config.toml
d_expert = 160
parallel_block = false
optimizer = "adamw"
beta1 = 0.9
Below are experts of layer 6 (counted from 0) of a mixture-of-experts language model. Rows are named router (the router's row for the expert), gate (a neuron's input weights, with its number), up (a neuron's input weights, with its number), down (a neuron's output weights, with its number) and show model dimensions 256-511. Each number is 128 + 24 x the weight over its row's rms, rounded and kept within 0 to 255. Numbers have three digits each.
Before each expert's rows: "comes before" lists some tokens at least twice as common just after its tokens as in all text; "mostly gets" lists some tokens that are sent to it at least half of the time. This comes from a sample of Wikipedia text that the model never trained on. Tokens count by the router's weight.

# expert 11
comes before: " the", " a", " and", " which", " his", " but"
mostly gets: " and", " or", " into", " with", " to", " than"
router:150149111117112111125105178125140132144101143127129071140134167149140156135112104134108176123128116142153130109107123128146130090138103113165112129143120153121112129150158146153099114063109093154121100118109168113108143114097147113080137166143156151107157114093066114136123086117098136106086117149130134108081111112133122098125124121138156115158116138176120190120137091154170121113077105107127121126127115104147122161167106121129114094123116080117144118109090130132142147122109167161169110116154116115109155098053121147131140131156151116131155124086145113164136137092146112173106155107137132114120140104130120084122124136134134133138123111130169160175135124093147127132085163108112120136127175149104110144114058141116170133125124128199096137111128146158165108127149160
gate1:125135131144153125085121143156115138101111103175109160134116101121141150170149089145142092138101146109127159137112106139145136134175107167141114131104151125095146111122135102106143141142129124150129114110118103143081115087122141173151128111124097135096116129131084110132133146159124103133106122175120120166125136129120168138122114141076126109154161143135137108155131104104106106152115181148117119178100159146129096110114113118103119115142191161105090107124177090125099173141143097157097112126105129130105097128123166112132138139140137094145164114100102112101087132134124152122159116135110141091091094122114113114145102159150104137093133119119118145138134169140124173097158160128150109100115113155112164162183155196142107113104132081136131140126125151111118110102152110
up1:147133136152113128159111122145139140155149109131117137136120134106141138101104140143120139149162088154122085137110140134112125113064164094074147144145130124169147101122134131164134157140097095110123182147141139116177157149155120109159104147117102149133150132149174121112114083146159136143158115119151124101145142124143092079115147113134160140132090146115111141103103146149134153125108071152155145087156139137146136153124128160164100111147113121155159111100106121077157107140139156117149141156146117148150147180135149100128110102127075152120106114151148118129128149149100112101132162107092150171135132115129165137107142140120159148145082137141141086129114097108144109137115098170140180147119158088139100097073132050152152158140080146157173136106122118152111148133119138
down1:168118096145095162100146176101097150135150149114146156136126118124097140084098130148138128123129136136106109126108123138133133084124133138106094141102111092110099125157125113139136148119124162157156113147120128124169138100088094131162117111125141115093110108130145153104158110133172112150165165129168132124132111129120136137125135097130152137172127152100177126079133127106092129149159131129136122147224136143093158120135119184135114110088090166138133116161142161138138155093123103111112190148092136127118161137111127122107128120168124172151124081155143128182144123141099155127173158164147150121105123063103119129142136149129142089148105155123125162120132171147119175116160149142155167166127111094131151121103171159110120132131126129160144135136143135135134132170136089

# expert 8
comes before: " |", "|", "s", " 0", ";", " own"
mostly gets: " their", " its", " her", " his", " Its", "whose"
router:162094174123112125121134120155087089103146112110113145115130112085151126134092083123143127122084097134127136107094127130109144136111103097085152126141103110105117125101130120167124136164119123082100160145151140140108150182121099102130114128140120166176125123155173125127118188144179134107140094136157166118160127165149116142155164106154129142117186153107121133138104127146104158119158115132174155115114088088134116122095081121139149147120143150147174128146105145137084144085137118109183108087142132142120116146108117151143142097107123132134121143171154168187139154116125103125168074141140137128144177124092157130154150143123113106109123127171139090119113167127164123136146166082116159111141171170155079102095157158145174160109128118118168162092182149119147147112124146
gate2:139133130121099142125151130153107133176085108136144156139153135135105164175136125128148158122139120106062126104098103111121130121112127111132131161129152136122159162099123132139137144138170110136147121100123129095082165144107117128105157121136103116128135084108089138154152114147123138110079172123130141103138114122114135127133154149128107098116145084162102125136087112174125156136077167052156135150112137134113065129148081126148122155131119114113127098105112092088123164147110144105156090153108127112129114118118123126096162147108163128103142152114141126098109144165142127159121108157131098101130127121132113135176160144159135119113175132115144132130156186129183139099143142126135153104126122118145131116133142108087150126089115130103130159095107138119123130109158160
up2:152132132130143117121150100111093107136119145135104158131164140089115133155099128133123146136131114135103122115149078115109108116095133079111140125116074123119140105084131136136143119120157097144144122103120152140120114155165168142142141114092174088153112134143168164147114135082128158092122141156181129119108077138119097084117141090126154126102104127144131098159102119143137120136072134125161146130120098131101126148105135091157108141130125117125147122143113070107125128123167112152171151131153155127141144123101160134138151139103124139097128158157127147157093120134092107096106103179083124122158156116130091134134116108127160146104164148101137155126124132132105100143113123128126149109129120100097093110119118137153121093113115119160175121179129115149144127132151126
down2:129111154101125067103121129126177106128142133113139156110130149113152135145136162166111150148116113111178139115158086174101119126072137128145125169087126139120139137120136120083126171144118115077134117127140141137109124106114118132114109172123095165105104137159131155074095141145155162149097165132145140126111172134145153141165128099110144145089150125120164163085135172121169150150077167128183156160123138173118136157143144134117146148090105120107139135102117118135127126138154132145132142137099196174136105143141106127152156089111160103150122140128117097110163159133133119116144123082115139081136134138094121101076140149123118111133138136102132141157123102118136096108136130163101140098125131097170178126170102096120124152171159112111157149134148123164130087121139141

# expert 15
comes before: ":", " |", "==", " of", " ==", "---|---|---|---|"
mostly gets: "---|---|---|---|", "|---|---|---|", " Succeed", "Personal", "|---|", " Preced"
router:118134125175140169113109155106111142135111082149159127115158172140135135112132175141128099086090130102099115079120180099166101129173153103112121148148107153137121154123108109110116106141103142119141117128102162084126153125160123116148123130101128113130110169089119117115137172123087164124148166121099124136114113081095153108134148125116137155088139072128120146106131142078157123114197117163137137126113128096126126105137133134140133143113137094188087099152108134131120095092159123106086129137118146154115096115148131078131150129095137108135088145153139124145154132139136120134129107103135131139121125134094085113098114150121132121126146145144125135118113145157109129157148097102107117128143112136080149134165143149125112112139133120138113076164124139111115060154125110
gate2:128150137131103129094176145138131084125091121126129134162178083132142122093127126100109149127162125101116157128125094108136148092177101109179118092115134135128146110122121146111131135102134125120144119136108147126135072126140134162123132140161131135118134113131138157155144096081131171088127123102116097144146105131133108107118099130130148145138105153144109120099124115152132147125129113120099151117134085151095132163151124143136118146092107119154190132122110110154144165106129128113105074121139130123136145112157113152126090075153118149090129152136103128118107160141126147156143091115088117127148143135135121142165106115148122111123126147110124120104141101147151187143166137117121111099101131117105162143144165143104171171138147122122159121125165095095108143141109169
up2:122117140140148165091096129152134119125103154133125148139118171090121157151128117141095118127144155152111121150161114166096113143100088095131093094113128124107119164107161145138126122123150098173129135078149129178148150078127126142142104157144133088126128162079097142162146117089130120129131115123128144120109139135156145137147119159104147094151097126131114112107148112151136125142106127142134156147129119106175152120146118109153107124138106168114121100140060089173145102100082146107091124135138125112134119126159126102112136125074130132128095130115143105127144174109104161104163068115100107139088128164127123151120165120108109114132148169122126095099098122158131126107089109093070189197106119190096122147146129114116127156108142063152129093112124155077129097139100124
down2:126129109180146161124148156133144137124125155118120108102103108107101112124169149174111145172082146140157138141128086123120130107107126123068120123112123148122137112154123123150177122109115173161129124127144142124122088118110127100102145119145093147161107131101091109169149145096114083108109137108146151093109142144132134158137151151105121151127112109122134144147108161157111102158147143088081108101153160169139140176186173114154086152097123071098131111138110095151090123133162107157119120154138150126116140136138105125161164136169152125172115100100119133139139105105113136120102122130127128148176145132139125112104127146116161108146115133102152128168119135121162079138123122132152172163125121163135100118106108153124146113112145100102131121137136106119113087167116148